Experts of a small language model: 12 layers, width 256.
Below are experts of layer 7 (counted from 0) of a mixture-of-experts language model. Rows are named down (a neuron's output weights, with its number) and show model dimensions 224-255. Each number is 128 + 32 x the weight over its row's rms, rounded and kept within 0 to 255.
Before each expert's rows: a language model's description of what the expert responds to. This comes from a sample of Wikipedia text that the model never trained on.

# expert 16
What it handles: Table row line breaks. Line breaks that end a table row after a closing pipe, in election, sports and chart tables; also breaks between repeated separator lines.
down0 [110 125 114 135 133 108 160 143 114  95 149 139  86 127 148 118 137 137 129 107  90  92 152  73  71 166 167 125 123  53  86 129]
down1 [116 171 111  91 150 161  68 139 107 149 196 135 114 121 101 130 127 100 138  84 127 159 135 200  86  71 142 161 137 157 111  98]
down2 [ 62 101 153 163 100 134 114 174 125 115 105  96 139 129 161 121 111 117  56 144 155  95 138 142 131 103 183 136  84 153 143 121]
down3 [ 70 118 226 120 146 157 151 101 155 120 133 118  89 168 139 164 106 117 146 138 108 152 136  67 141 142 167 130 112 147 106  94]
down4 [ 79 136 125 115  99 150 111 125  83 122 134 127  98 102 172 101 160 158 145 174 158 130 120 100 162 143 117 148 163 109 192 131]
down5 [168  50 158 131 150 151 133  90 122 102 135  94 143 147 126 128 136 154 145 108 131 134  99 148 115 126  97  92 138 124 106 134]
down6 [153 114 120 128 115 127 128 147 179  96  54  99  86 137 103 113 151 133 143 156 126 131  87  85 123 114 127 121 145 105 128 127]
down7 [137 160 133  78 102 162 192  88 137 174 124 101 131 115 108 135 105 126 149  80 129 103  70 153 100 144 148 134 127 143  89 115]
down8 [103 115  62 123  55 141  89  95 126 146 113 117 124 189 145 140 169 122  67 104 131 119 144  75 123 104  59  97 141 159 166 105]
down9 [162 113 148 112  96 133  91 148 109 176 169 114 118 126 119 176 105 145  99 153 121  93  90 117  88  97 128 106 132 155  84 145]
down10 [139 151 148 141 129 114 130 116 138 129 116 175 126  93 132 140 142 125 149  63 140  48 111 163 144 169 113 152 177 153 192 141]
down11 [113 141 113 124 167 102 161 134 199 160 124 180 139  99 125 151  83 135 139 168 107 117 138 130 128 171 137 114  98 124  59 101]
down12 [ 70 126  97 120  67 123 148 150 119  92 141 158 163 122 157 124 179 140 153 171  71 107  98 186 129 147 115 110  89 166 195 134]
down13 [127 136 126 135 213  97 121  86 148 114 119 100 167 118 136 155 117  97 178 179  97 123  83  83 129 104 197 179 148 119 137 114]
down14 [102 140 108 129 114 207 112 116  64 121 167  67 121 103 115  88 140 128 105 127 141 131 117 103  53  93 148 190  82 123 148 107]
down15 [121  63 147 110 108  97 178  88 149 115 112 125 111 104 131 120  84 119  95  62  80 110 142 106  89 142  71 136 141 123 138 114]
down16 [117 132 132 105 147 108 134 155  94 136 105 128 179 163 162 150 111 107  38 154 108 112  99  86 128 142 157 134  87 143 171 154]
down17 [145 117  94 158 141 115 126 126 158 184 111  64  82 124 154 189 122 107 134  87 124 146 164 163 132 165 118  98 160 135 130 112]
down18 [161 125 123 115 126 144 139 142 109 101 144 143 196 117  81 168 120 152 180 150 132 107  24 104 148 157 105  94 148 119  54 139]
down19 [121  83 163 152 140 116 115 167 150 104 137 176 153 129 105 116 156 128 105 150 102 106 143  70 130  94 105 172  71 131 141 131]
down20 [134 121 121 169 119 207 161 124 168 128 149 193 177 145 114 124 130 150 149 111 164  85 157 123 134 138 178 153 122 194 146 101]
down21 [126 143 139  58 168 157 188 165 133 201 114 154 197 175 142 108 133 126 124 157 175  86  92 115 130 112 131 158 143 126 140 133]
down22 [ 98 148 117 100 137 203 161 147 135 157 171  86  91 112 100 158 152 116 174 174  92  95 139  80 138 179  81 156 189  79 105 155]
down23 [128 126 112 170 170 114  90 116 132 126 151 125 118  72  83 169 117 128 162 103  92 161 120 104 116 110  55 201 136 119 103  89]
down24 [106 164 170 116 113 121 129 160  84 169 148 121 146  70 146  84 126 187 132 124 106 159 116 134 149 126 150 179 135  90  77 140]
down25 [124 163  91 143 128 130 167 157 141 131 176 114 128 129 136 103 115 145 113 100 166 103  87  52  70 119 107 144 119 150  75 164]
down26 [104 124  98 164 144 110 126 124  93 143 147 132 131 116 132 106 137  70 136  98 130 158 144 108  87 152 172 101 184 150 146 128]
down27 [127 107 111 165 114  65  23 120 149 131  85 158 110 140 159 130  96 137 174  69  59 189 137 108  97 108  76 121 120 146 146 113]
down28 [ 50 128 145 148 141 143 189 152 131 153 128 140 144 146 166 141  88 134 112 106 142 142 162 112 112 187 132 140 112  92 119 140]
down29 [143 117  98 135 164  69  83 115 157 129 163 110  95 100 125 158  80 161 157 115  96 154 101 111 117 151 143 142 163 188 106 128]
down30 [154  98 137 112 206  99  67 147  74 211 150 152  88  68 128 116  99 138 151 123 144 112 148 113 131 144 131 140  83  56 127 119]
down31 [138 156 137  94  83 132 160 115  44 178 139  97  81 122 142 131 120 169 168  86 147 154  94 186 154  78 132 103  81  80  34  67]

# expert 2
What it handles: Section-start line breaks. Line breaks and header tokens that open a new section or table after wiki headings, such as a line break after ===Out on loan===, Final, Results, Rank.
down0 [158 147 109 114  92 125 105 116 141 146 120 175 121  97 118 141 172 125 129 164 142  76 145 111 147  96  99 129 152 154 136 135]
down1 [118 154  23  81 104 112  97 114 146 155 133 158  87 120 117 156 207  92 147  59 144 141 108 127 130 127 136 146  70 135 112  88]
down2 [140 126  72 125 176  53 192  71 155 108 125 158 128 109 108 121  95 158  96 194 104 170 103  78 176 106 123 108 112  86  45 146]
down3 [ 90 156 108 114 113 151 153 116 168 139 121 136 110 159 163 143 157 122 137 138 133 170  80  66 132 165 127 117 102 138 164 120]
down4 [121  89 155 128 105 166 117 196  91 121 113 123 136 121 125  77  85 152 128 125 149 171 139 112 127 165 130 102 164  56 111 135]
down5 [125 126 154 121  82 156 138 143 113 126 107 141  97  98  86  83 140 137  68  38 132 118 124  76  96 118  72 151 122 171 154  89]
down6 [115 185 120 155 150  68  81  81 100 115 136 131  61 132 155 141 167 145 170 112 119  77 128 134 133 180  85  93 128 136 133 144]
down7 [102 116 151 201 167 173 115 122 126 101 175 146 116 135  96 137 109 152 144 135 120 121 176 121 115 101 155 134  97 101 110 140]
down8 [135 127 138 140  99 168  94 150 129 146 169 146 130 161  48 140 115 207 151  67 131 131 133  90 142  96 129 151 113 136 149 136]
down9 [153 145 136  94 154 111 104  85  90 102 139  95 178 153 139 121 160 123 144 172 101 163 152 127  91 131 120 185 169 181 123 113]
down10 [132 110 171 127 118 107  46 178  56 106 113 151  36  71 112 150 112 131 114 180 131 162 107 137  98  85  67 132  91 213 154 152]
down11 [129 111 109 100  88 188  92  99 156 205 135 116  91 194 167 194 154 173 148 161  98 178  77 124 157 106 128 197 113  94  88 100]
down12 [ 87 154 118 126 116 153 157  68 150 104 100 130 148  78 144 120 175 100 155 114 160 155 129 121 133 193 114  79 154 130 145 133]
down13 [125 127 142 114 140 133 127 148 152 164 153 139 110 133 140 116 122 198 123 100 102  56 160 255 122  78 147  72  99 157 189 179]
down14 [165 163 158 140  83 148 152 105  90 110 122  97 160 152 143 118 125 138 218 102 144 128 173 125 121 102  97  96 158 112  81 169]
down15 [136 120 123 128 165 131 161  95 100 164 135 158 126 152 129 141 101 151 128  96  86 115 199 136 151 161 162  79  87 187 188 104]
down16 [ 72 137 120 160  79 160 131 177  95  91 111 136 150 170  92 103  52 212 107 106 141  77 149 118 143 140 138  83 138 110 119 156]
down17 [140 122  84  96 124 140 160 125 156 104  83 152 127  62 132 155 159 108 150 118 117 126 145 132 168 123 133 110 153  59 128  93]
down18 [147 130 115 147 119 164 154  90 115 111 136 100 111 119 113 122 117  97 144 146 115 165 128  80 133 111 109 130 144 148 125 110]
down19 [161 143 163 121 136 215  82 140 203  96 110 118 114 110 139  74 150 156 124 146 170  62 150 148 166 126 112  87 168 148 101 129]
down20 [ 82 113 150 105 108 127 114  89 138  49 163 135 120 166 210 178 111 158 175 116 135 115 140 127 165 160 118 129 127 112 153 126]
down21 [154  88  98 162 183 149 130  63  90 125 143 165 149 116 114 103  87  90 114  99 171  75 130 168 126 180 130 116 151 165 143 155]
down22 [ 96  87 174  88  60 105  52 157 134  83 150 111  86 197 113 111  82  83  89 109 135 108 108 124 129 135 139 138 155 110 165 125]
down23 [123  98 157 222 178 118 156 129 121 120 138 151 157 175 113 107 114 190 126 134 122 140 172 145 134 132 128 164 133 156 111 104]
down24 [ 97  65 176 203 106 159 133  76  90 122  99 128 112 138 206  79  97 142  62 164 133 122 149 132 140 124 138 109 117 141  96 108]
down25 [108 144 165 164  72 141 211  82 140  97  85 110 137 123 121 137 114 138 139  93 154 199 102 142 213 137 141 170 132 105 148 120]
down26 [135 112 158  96 130 218 111 166  95 131 181 122 147 100 132  87 132 110 119  96 164 133 108 158 194 134 103 137 136 189 127 174]
down27 [139 137 119 133 157 110 185 121 136 179 165 127  76  77  88  89  95 165 131 179  97 140 166 145 128 154 109 107 168 137 124 157]
down28 [160  96 128 131 154 116 134 103  91 129  90  93 104 138 104 169 125  94  82 168  98 136  70 113  84 140 145 216 116  75 123  95]
down29 [ 88 150 100 108 126  78 174 137 130 151 162 139 167 156 172 164 124 126 156 151  81 122 111 138 143 146 168 131 141 122 135 132]
down30 [122  87 112 145 136 185 149 150 115 125 162 139  96  75  89 133 104 111 156 156 172 160 157 108 164 106 119 121 100 106 107 113]
down31 [141 106 187  90 152 167 152 186 144  73  93  85 156 122 116 124 128 174 117 181 146 133 122 145  94  63  81 120 127 137  64 105]

# expert 35
What it handles: Line breaks and CJK bytes. Line breaks after titles, names and infobox entries, plus byte pieces of Chinese or Japanese characters and some mid-word fragments.
down0 [109 142 137  52 156  79 101 168 183 208 140 180 147 164  96 106 125  86 126 181  99 171  71 140 101 116 102 123 118 113 165 148]
down1 [108 128 151 130  98 140 139 120  58 126 164 160 148 144 132 156 137 165 124 151 131 196 139 141 139 124 132  86 114 130 145 125]
down2 [139 147 188 168 150 137 149 174 117  55 157 121  84 140 150 137 189 121 161 134 155 125 129  94 153  86 103 120 188 161 102 129]
down3 [140 119 135 173 134  87 108 173 139  79 130 151  78 144 118 104 134  81 118 149 145 123 126  88  89 120 148 136   0 179 116 100]
down4 [182 122 154  69  65 128 139 125 160 118 109  68 135 104 192  91 166 145 197 213 156  93  90 146 117 156 129 128 128 123 121 131]
down5 [172 148 144 137 135 163 124 120 114 141 130 140 144 215 131 132 181 119  73 178 107 120  99 200 115 128 128 106 126 221 166 125]
down6 [150 152 104 102 167 138 165 149  87 121 155 125 166  85 119  93  94  79 151 194 116 125 120 116  81 180 162 101 108 115 169 115]
down7 [ 59 114 138 108 129 202 133 145 115 157 134 151 161 142 127  74 134 131 132  73  69 131 181 144 139 158 133 156 101 160  75 134]
down8 [156 137  69 120 112 128 200 106 123 102  75  87 111 144 121 176 170 105 209  90 117 112 170 174 145 185 135  17 145  83 127 106]
down9 [132  71 168 135 118  90 158 112 122  86 119 144  52 107  71  81  76 137 165 141 155 167  57 148 135 206 166 111  90 201 109 122]
down10 [136 115  70 180 106  99  92 124 140 183 134 133  86 136  62 162 159 130 106 119 108 114 134 104 187 142 185 120 206 143 169 191]
down11 [122  99 165  85 101 130 126  58 100 117  55 130 165 160 145 156 118  95  85 125 143 114  88  87 155 171 155 117  81 135  87 123]
down12 [149  91 117 166 133 186  90  97 158 124 147 114 117 144 160  91 150  87  96  95 148 171  79  94 152 133 165 126 152  89 142 143]
down13 [ 58 167 152 147 142  87  97 108 102  25 143 143 159 150  43 140  94 119 135 126 126  69 154 122 124 108 178 151 154 142 100 135]
down14 [ 40 105 111 108 119  72  88  94  96 142  98 122 138 113 127 110 122 163 150 116  92 156 229 137 122 149 136 156 109 126 167 125]
down15 [ 84 154 147 150 125 163  83 141 130 173 106 120 135 103 101 145 103 113 120 178  80 122 118 166 142  75 173 135 115  67 152 124]
down16 [128 136 124 100 131 149 146 154 100  79 108 131 159  86 128 114 103  61 142 130 118 110 118 103 113 149 101 105 168 145 138 199]
down17 [ 83  91 157 158 171 128 181  95 150 123 140 121 123 100  59 156 138 143 177 101 111 122 128 159 119 103 200 126 159 158 127 132]
down18 [ 77 146 149 104 146  83 149 127 113  95  92 106 113 201  97  81 170 171 120 159  92 126 137 103  87 124  88 169  61  86  84  99]
down19 [160  71 133  72 106 104 144  96 122  89 178 128 124 147 145  90 180 135 181 174 188 132 128 132 119 146 102  93 104 125 139 118]
down20 [157 106 125 116  97 109  84 137 135 127  76 134 139  90 120 157  61 123  68  94 145 124 125 178 111 145 152 150 126  73 139 124]
down21 [127 131 108  23 103  99 146  84 125 182  94 106 141  91 129 192 147 113 138 139  73 119 181  96 117 117 115 138 147 127 161 160]
down22 [169  65 166 134  93 141 145 235 135 132 138 121  93 141 149 125 143  69 107 132 148 146 170 136 148 170 127 114 168 108 133 190]
down23 [112  92 131 119 144 130 139  62 121 169 107 156 185  40 171 164  88 115 156  99 122  83 133 155 138 113 114 118  68 124 105 184]
down24 [174 158 170 136 137 142 121  96 121 126 136 142 110 107  96  74 170  92 103 154 116 110 129 120  63  91 176 181 173 134 157 132]
down25 [ 69 138 132 140 118 158  82 113 111  16 151 118 124 123 155 146 121 150 119 114 120 119  75 138 103 128  86 159 173 120 126  96]
down26 [173 159 100 100 113 152 123  83 186 126 150 104  90 189 162 147 149  80 156 125 130 193 148 184 115  93 118 145  83 139 174 168]
down27 [169 124 127 147  75  90 110 139 112 127 120 198  96 109  88 104 161 147 126 121 127  94 107 140 110 119 135 154 133 156  91 100]
down28 [133 152 151 108 133  98  68 115 142 127 144 179 105  95  49 126 123 138 114 112 137 110 157 146 100 120 165 119 148 195 136 151]
down29 [ 65 140  65 111 124  82 100 179 121 118  76  91 129 110 148 205 103 169 152  79 105  93 121  89 159 136 111 167 136 203 153 127]
down30 [172  97 145 127 176 125 142 136 126 107 158 107 155 122 185 173  77 168 144 131 168 106 134 152 150 103 146 121 148  86  89 125]
down31 [ 80  99  66 168 107  78 119 164  98 136  99 129  87 151 146 135 125 150 108 141 126  66 170 194 127 123 129 127 120 175 141 138]

# expert 59
What it handles: Person subjects and surnames. Sentence-subject pronouns he and she, surnames starting a sentence such as Trump or Gordon, and word-final name pieces.
down0 [166  92 154 172 220 155 170 157 144  98 209 162 108 126 127 169  84 111 191 151 137 159  98 104  69  87 168 114  99 143 118 119]
down1 [155 127 156  67 151 114 163 128 144  56 171 156 134 112 118 150 111 100 164 210 111  78 109 150  96 131 135 129 104 124 199 154]
down2 [118 115 135  91 138  89 158 169 187 130  88 141 164  75 115  66 122 176 154 107 123 170 172 127 113 112 150 104 145  85 138 150]
down3 [141 175 164 132 160 149 139 102  87 141 113 132 148 103 118 161 157 117 154  94 138 134 151 166 119 167 164 131 112 214 163 123]
down4 [124  63  89 202 118 152 134  70  88  84 115 116 168 109 184 143 113 181  96  96 128  81 144 124 186 155 146  57 133 164 166 112]
down5 [120 177 106 154 156 116 162 139 105 170 120 149  76  88  78  88  92 142 187 106 179 115 154 117 150 115 131 182 162 130  89 169]
down6 [ 96 209 112  91  95 147  82 113 110 170 129  64  68 130 164  83 159 107  93 144 150 128 159 122 123 142  98 122 161 142 124  99]
down7 [144 134 134 110 126 142 138 110 125 117  89 167 153 158 110  86 102  97  74 132 103 146  89 114 137 150  72 159 115 117 195  86]
down8 [143 126 159 102 116 133 110  90  88 146  92 124 109 103 134 136  89 110  72  77 107 130 166 130 134 139 150 128 202  94 103 132]
down9 [ 58 145 133  92 157  86 156 118 132 124  71 104 119 114  83 112 132 105 165 124 133 130 157 138 126  87 127 111 104  93  99 117]
down10 [152 118  65 100 170 154 148 137 123 161 101 101 136 115 164 134 166 145 170 135 139 105 159 148 122 117  97 139 100  78 107 163]
down11 [109 138 104  99 151 122 147 110 148 116 135 197  91 111  84 159 133 140 124 146 174 137 175 158 127  66 172 126 113 139 185 124]
down12 [142 101  88 109 105 165  97 135 125 134  73 148 131 168 119 149 130 141 195 163 125 117 119 127 148 181 165 125 160  98 145  66]
down13 [151  90 138 170 110 144 138 156 131 126 169 103 161 154 107  74 118 143 169 187 151 144 126  98 180  88 129 149 186 147  66 160]
down14 [ 99 123 126  93 146 145 145 142 137 115  72 104  67 120 154 137 150 122 168  87 152 163 122 142  89 128 128 102  75 119 141 116]
down15 [197  94 108 101  80 149 112  93 127  78 107  92 216 133 123 129  95 140 121 101  83  93 145 119 154 148 145 167 110 117 150 144]
down16 [150 128 140 115 206 121 180 105 156 180  97 142 140 203 117 114 108 158  97 161 206 180 130 170  73 111 134  84 118  83 136 156]
down17 [145 148 180 153  84 145 100 116  72 141 183 145 100 136 145 141 171 116 143 112  86 141  93 100 148  99 156 114 125 144 121  57]
down18 [172 112 138  98  92 124 138  96 136 182  87 162 159 117 143 112 116 155 101 130  96  66  98 156  80 204 147 119 106 151  78 151]
down19 [ 94 102 146 172  97 123 159 172 101 166 154 158  89 200 146 111 123  84  97 133  72  84 164 105 158 117 151  78 135 103 122 165]
down20 [178 157 182 121 107 173 127  30 139 131 145  31 133 107 157 145 139 136 158 126 183 104 105 136 128 142 128  91 143 109 137 124]
down21 [137 105 145 130 114 146 189  91 126 138 133 126 136 115 141  75 120 170  84  82 120 140 130 177  85 138 162 106  41 130 140 128]
down22 [103 169 154 173 116 150 130 127 145 167 105 116 140 105  94  63  79 150  91 135 121 166 140 167 109 125 111 148 132 142  51 129]
down23 [195 102  81 102 144 119 144 130 125 105 116 151 118 113 148 111 158 116 111 138 170 113 100 157 118  73 166  89 127 173 122 109]
down24 [149  87 151 176 139 153 114 166  79 123 114 161 153 120 127 129 118 178 140 113 136 178 133  72 107  91 163 143  78 107  34 133]
down25 [143 132 142  81 125 144  85 121 167 131 157 162 117 116 135 117 133  75 154 154 116 167 132 137 205 129 160 107 111 120 111 139]
down26 [147 134 102 130 204 134 107 140 180 134  90 124 202 124  77 129 159 120  98 166 160 132  97 160 161 139 142 147  88 172 143 123]
down27 [119 143  82 157  96 121 144 121 156 124  93  88 105  86 141 173  55 123 129 134 114  94 104 127 123 185 142 130 159  91  76 141]
down28 [ 84 165 119 126 124 164 131 154 137 158 196 148 187 185 191 122 123 153 124 151 137  85 139 134 137  99 140 108  81 129  86 132]
down29 [ 91 184 169  71 111 147  89 121 122  96 175 107 130 156 123 109 159  95  82 145 127 136 115 152  75 159 112 133 172 192  76 145]
down30 [101 121 140 129 142 169 120 175 116 112 131 165 136 116 150 162 141 144  89 107  82 167  74 123  97 117 161 172 122 122 121  91]
down31 [ 78 124 119 164 157 177 155 133 118 202 117 123 134 180  90 128  88 128 119 126  87 127 168 117 119 161 101 122 112 203  79 135]

# expert 14
What it handles: Personal first names. Given names right before a surname, often in tables, lists and credits, such as John, Robert, Steve, Elena, Jennifer.
down0 [105 130 115 114 130  90 181  88  59 192  46 119 169 108 140 134 147 128  96 168 128 159 120 102 152 119 190 161  80 151 163 129]
down1 [125 128 104 114  98 179  83 105 159  84 128 142 180 210 102 151 173 103 163 107 140 158 138 115 120 104 135 157  94 151 140 159]
down2 [142  90 102 132  99 133 197 145  98 127 146  95 117 145 114  71 111 112  66 115 186 135 128 113 167 160 153 156  78 148 168  80]
down3 [144 130 145 222 169  45  99 165 118 120 165 145 147  86 110 110 101  82 112  84 101 152 178 108 109 156 145 150 134 121  88 158]
down4 [112 173 176 116 144 138 172 166 101 159  94 117  97 102 125 111 126 133 177 125 167 178 194 127 143 145 124  88  93 104 174 156]
down5 [132 177 174 115 119 153 150 202 140 155 148 151  95 104 133 157 122  89 140 176  96 117 196 150 140 110  90  85 159 212  97 113]
down6 [116  58 115 166 180 146 122 123  91 117 151 101  78 165  93  97 150 105  85 139 126 124 173 104 157  93 146 144 175 149  77  99]
down7 [ 87 113 120 134 173 152 153 116 178 175 146  99 105 106 165 137 123 151 141 128 148 119 127 173 136 136 143 179 122 114 142  68]
down8 [ 99 130 137 110 103 100 138  98 120 119 187 166  98 150 124 130 145 141 198 174 127 109 140 168 113 126  94 126 177 101  52 126]
down9 [136 105 144 150  95  90 133 122 155 187  91 136  96  96  93 113  77 157 116 115 142 147 164 130 131 172 140 143 167 131 137 119]
down10 [166 141 115  98 141 172  81 100 182 115 175 145 116 122  98 138 107 125 107  96 133 160 117 131 124  89 113 139 168 116 137 165]
down11 [163 158 119 161  80  92  85 131 193 110 150 177 125  87 122  82 183 114 104  98 153 113 123 191 130 167 137 164 100 105 166 149]
down12 [111 152 159 141 159 122 164  94  64 171 123 175 116 203 128 138 106 109 121 138  90 106 144 132 205 144 125 129  98 137 132 108]
down13 [ 68 172  99 137 155 159  76 136 149 157 193 102 125 153  49 159 145 135 140 159 119 100 147 129 128 115 108 202 160 113 140 115]
down14 [ 94  72 116 136 110 147  96 126  93 155  96 175 140 102  83 141 155 131 153 166 123 145 139 109 151 138 101  95 142 112  86 102]
down15 [135 168 122 116 172  91 136  88 136 124 156 116 102 154 158 121 132 169 139  81 133 139 140 150 101  87  53 175 117  44 126 141]
down16 [ 98 133 132 174 124 154 145 153 103 137  91 100 136 118  92 114  90 135 165  96 163 117 105  63 155 135 122 105 159 128 101  57]
down17 [111  71 136 107 145 132 144 171 136 145 106 152 150 122 138 105 113 185 100 151  66 137 162 125 120 182  96  98 119 209 162 113]
down18 [177 122  78 147 134 128 120  80 118 108 107 174 102 162 157 133  79 179 214  89 218 105 185 111 167 131 162 202 102 132 110 101]
down19 [149 129 135 120 143  97 124 103 145 116 141 107 206  87  99 100 100 143 142  74 101  76 133 134 136 119 117 143 108  64  65 158]
down20 [111 156 151 152 108  85 185 101 128  76 143 127 126 114 114 127 123 154 119 104 133 117  94 118 141 109 157 142 164 154  91 127]
down21 [106 162  93 166 100 146 108 136 169 129 161 157  41 174 147 160  99 128 229 105 115 126 103 108 127 155 125 107 103 134 122  57]
down22 [158 135 107 123 152 125  73 160 113 132  85 148 158 100 126 176 142 131 134 125 157 131 119 139 116  87 119 109  73 164  87 115]
down23 [176  83 112 114 198 147 100 167 115 104 152 140 144 132 102 110  90 162 135 138 153  78 106  90 151 132  91 146  99 145 170 126]
down24 [100 108 121 134 120 123  84  85 121 137 138 164  69 165  87 129 171 136 107  58  73 101 162 153 118 165 116 159 108 124 144  58]
down25 [126 108 134 139  97  41 182 124 136 115  72 108 183 163 176 146 146 149  75 142  43 109 135 156 148  92 139  93 131 104 132 162]
down26 [148 115 133  44 102  50 135 115 117 147 165 187 128 121 127 141 140 102 102 121 124 104  99 128 113 112  93 115 103 132  41 175]
down27 [ 84 101 134 152 151 141 129 152 115 147 154 154 106 158  75  91 156  99 148 143 163 103 154 127 141 145 153 118 148 151 124 124]
down28 [171 156  94 136 138  87 167 154 138 101 173  64 100 133 159 129  87  89 130  85 113 112 112 121  79 117 102 105 129 154  97 189]
down29 [133 111 162 165 170 133 199 148  82 112 163 128 154 125  99 118 116 132 183 156 130 133 118 173 113 107 123 114 107 151 126 175]
down30 [ 94 143 129 112 190 110 124 198 134 101 168  88 129 104 109 129 101 183  88 122 156 149 138 152 111 100 177  94  84 141 138 102]
down31 [162 114 103 101 197 132 156 102 161 117  71 123 175 152 121 147 104 170 149 100  97 104 128 122 169 143 118 164 152 122 118 115]

# expert 50
What it handles: East Asian name syllables. Romanized Chinese, Japanese and Korean name syllables and other non-English name pieces, such as Hong, Kong, Ko, Ka, Yu, Tokyo.
down0 [149  86 146 129 135 154 101 138 127 115 100 133 153 138  67 166 115 135 161 106 136 142 164 133  82  84  67 138 105 123 102 115]
down1 [ 94 158  77 182 140 117 175 115 107 121 162 212 140 169 138  79 110  93 161  99 154 155  72 103 126 150  99 134  53 122 120 100]
down2 [163 113  94 129 139 130 135  89 133 135 143 127 134 142 160 104  96 167 166 194 149 111 125 220 114 108 166 123 109 178 190 103]
down3 [172 124 144 133 113 153 123  87 123 116 135 136 158 162 118  91 123 124 104 142 106 123 118 191 143 147 118 124 142 135 162 182]
down4 [ 70 143 132 131 136 114 140 183 106 102 154 194 157 140 139 107 174 129 120 159 126  93 154 189 101 136 132 135 102 103  87 143]
down5 [ 77 140 137 108 204 155  82 125 168 116 119 124 175 167 177 144 162 132 166 132 123 101 117 106 146  75 163 114 136 130 120 158]
down6 [ 70 176  94 162 120 144 130  81  88 131  82 104  87 150 137 104 128 150 151 118 162 165 119 118 135 111 119 124 106 187 158 106]
down7 [ 92 135  82 137 111 114 143 125 142 104 141  58 105  92 169 115  90 212 144 199 127 119  90 112 181  82 111  98  81  96  47 147]
down8 [157 117 130 167  63 112 123 122 129 104 145 112 120  76 110 178 147 135 148  65 177 114 118 171 127  78 129  86 196  89  87  89]
down9 [163  91 118  67 133 130 135 183  74 151 126 165 185 100 153 122 162 120 119 180 136 141 160 113 108  86 136 116  92 153  80 118]
down10 [126 112 156 161  92 140 103  88 160 112 129 108 130 113 150 125 151 189 103 111 153 190 129  63 129 154 214 134 176 187 110 116]
down11 [154 145 145  99 154  84 144 141 146 169 119 131 111 121 139 119 146 168 112 111 114 168 102 127 186  74  96 101  91 152 164 171]
down12 [196  72 130 112 154 120 134  74 108 151 135 154 117 118 100 196 140 133 155 170 115 123 108  82  90 148 187 179  94 146  84 132]
down13 [153 107 129 180 146  89 105 165 113 129 176 121  72 123 132 127 141 183 140  94 112  78 185 172 154 160  82 133 185 129 134 135]
down14 [132 189  63 113 182  71  81 183 143 154 112  98 116 119 197 127 101 147 143 165 112 120  81 138 159 156 109 105 199 148 158 158]
down15 [116 111 190 183 144  92 151 178 114 133 118  73 150 100  88 147 108 180 114 119 110 108  97 123 126  87 143 134 123 187  99 111]
down16 [109 110 111 150 171 102  75  91 170  57 131 153 107 180 160  96 180 135 106 154  90 155 101 152 188 177 151  87  71  97 135 146]
down17 [153 175 110 141 131 118 131 141  84 110 147 154 141 133 130 118 133 120 197 113 138  67 134 108 130  96  69  29 132 113 137 126]
down18 [145 131  91 129 157 164 107 114 166  99 105 132 122 108 119 181  99 136 113 152 161 131 137 164 117 128 141 156 151  96 142 179]
down19 [133 114 128 119 116  95 119 170 121 122 109  75  86  96 117 105  96  87 117 144  74  97  84 140 141 110 115  42 133 143 153  99]
down20 [129 102 127 135 147 125 141 120 187 149 121 123 107 116 127  77  80 138 181 108 133 129  91 113 162  75 148 147 105 160 118 157]
down21 [131 122 146 136  99 156 152 150 113  95 152 186 109  80  90  62 123 131 143 162 176 120  96 150 121 114 157  85 127  88 142 107]
down22 [153 195 175 117 145 148 164 114  85 140 149 108 137 172  81 171 167 154 121  84 121 137  82 126 115 148 150 152 153 118 131  96]
down23 [ 46 155 145  49 142 130 177 143 104 112 105 126 109 138 150 142 151 113  88 107 141 166  59  96 150 148 174  94 114 100 163 127]
down24 [181 144  82 164 129  96 185  85 105 115 131 120 157 135 129 164 205 131 132 163  97 162 162 113 129 159 119  97 159 111 109 118]
down25 [159  91 105 137  90 134 149 116 105  88 113 165 116 130  98 113 142 139 159  96  95 127 167  56 158 108 129 132  99 168  69  89]
down26 [ 92 108  72 126  88 131  99 113 207  79 161  90 157  71  62 126 134 103  46 118 128 163 125  95 184 143 149 122 128 127 166  94]
down27 [139 147 144 146 156  82 119 147 155 111 143 204 107 114 158 114 152 118 148 141 102 136 164 109 140  97 100 145 140 138 144 163]
down28 [114 130 156 108 147 122 139 113 126 122 156 183 156 128 148 109 121 161 156 119  77 118 176 101 159 154 130 141 121 105 176 134]
down29 [142 116 105  71 106 147  60  96 126 145 182 117 135 127 169 147  64  67 134 116 128 172  79 125 160 155 118 129 138  96 106 147]
down30 [135 112 174 102 170 161 140 159 147 109 143 102 134 141 112 179 109 156 120  69 123  81 166 159 137  78 109 185  71 107 139 170]
down31 [183  85 121 163 152 104 149 117  96 101 147 132 111  98 129 140 132  77 165 139 127  85 157 143 162 162 131 167 138 148 192 114]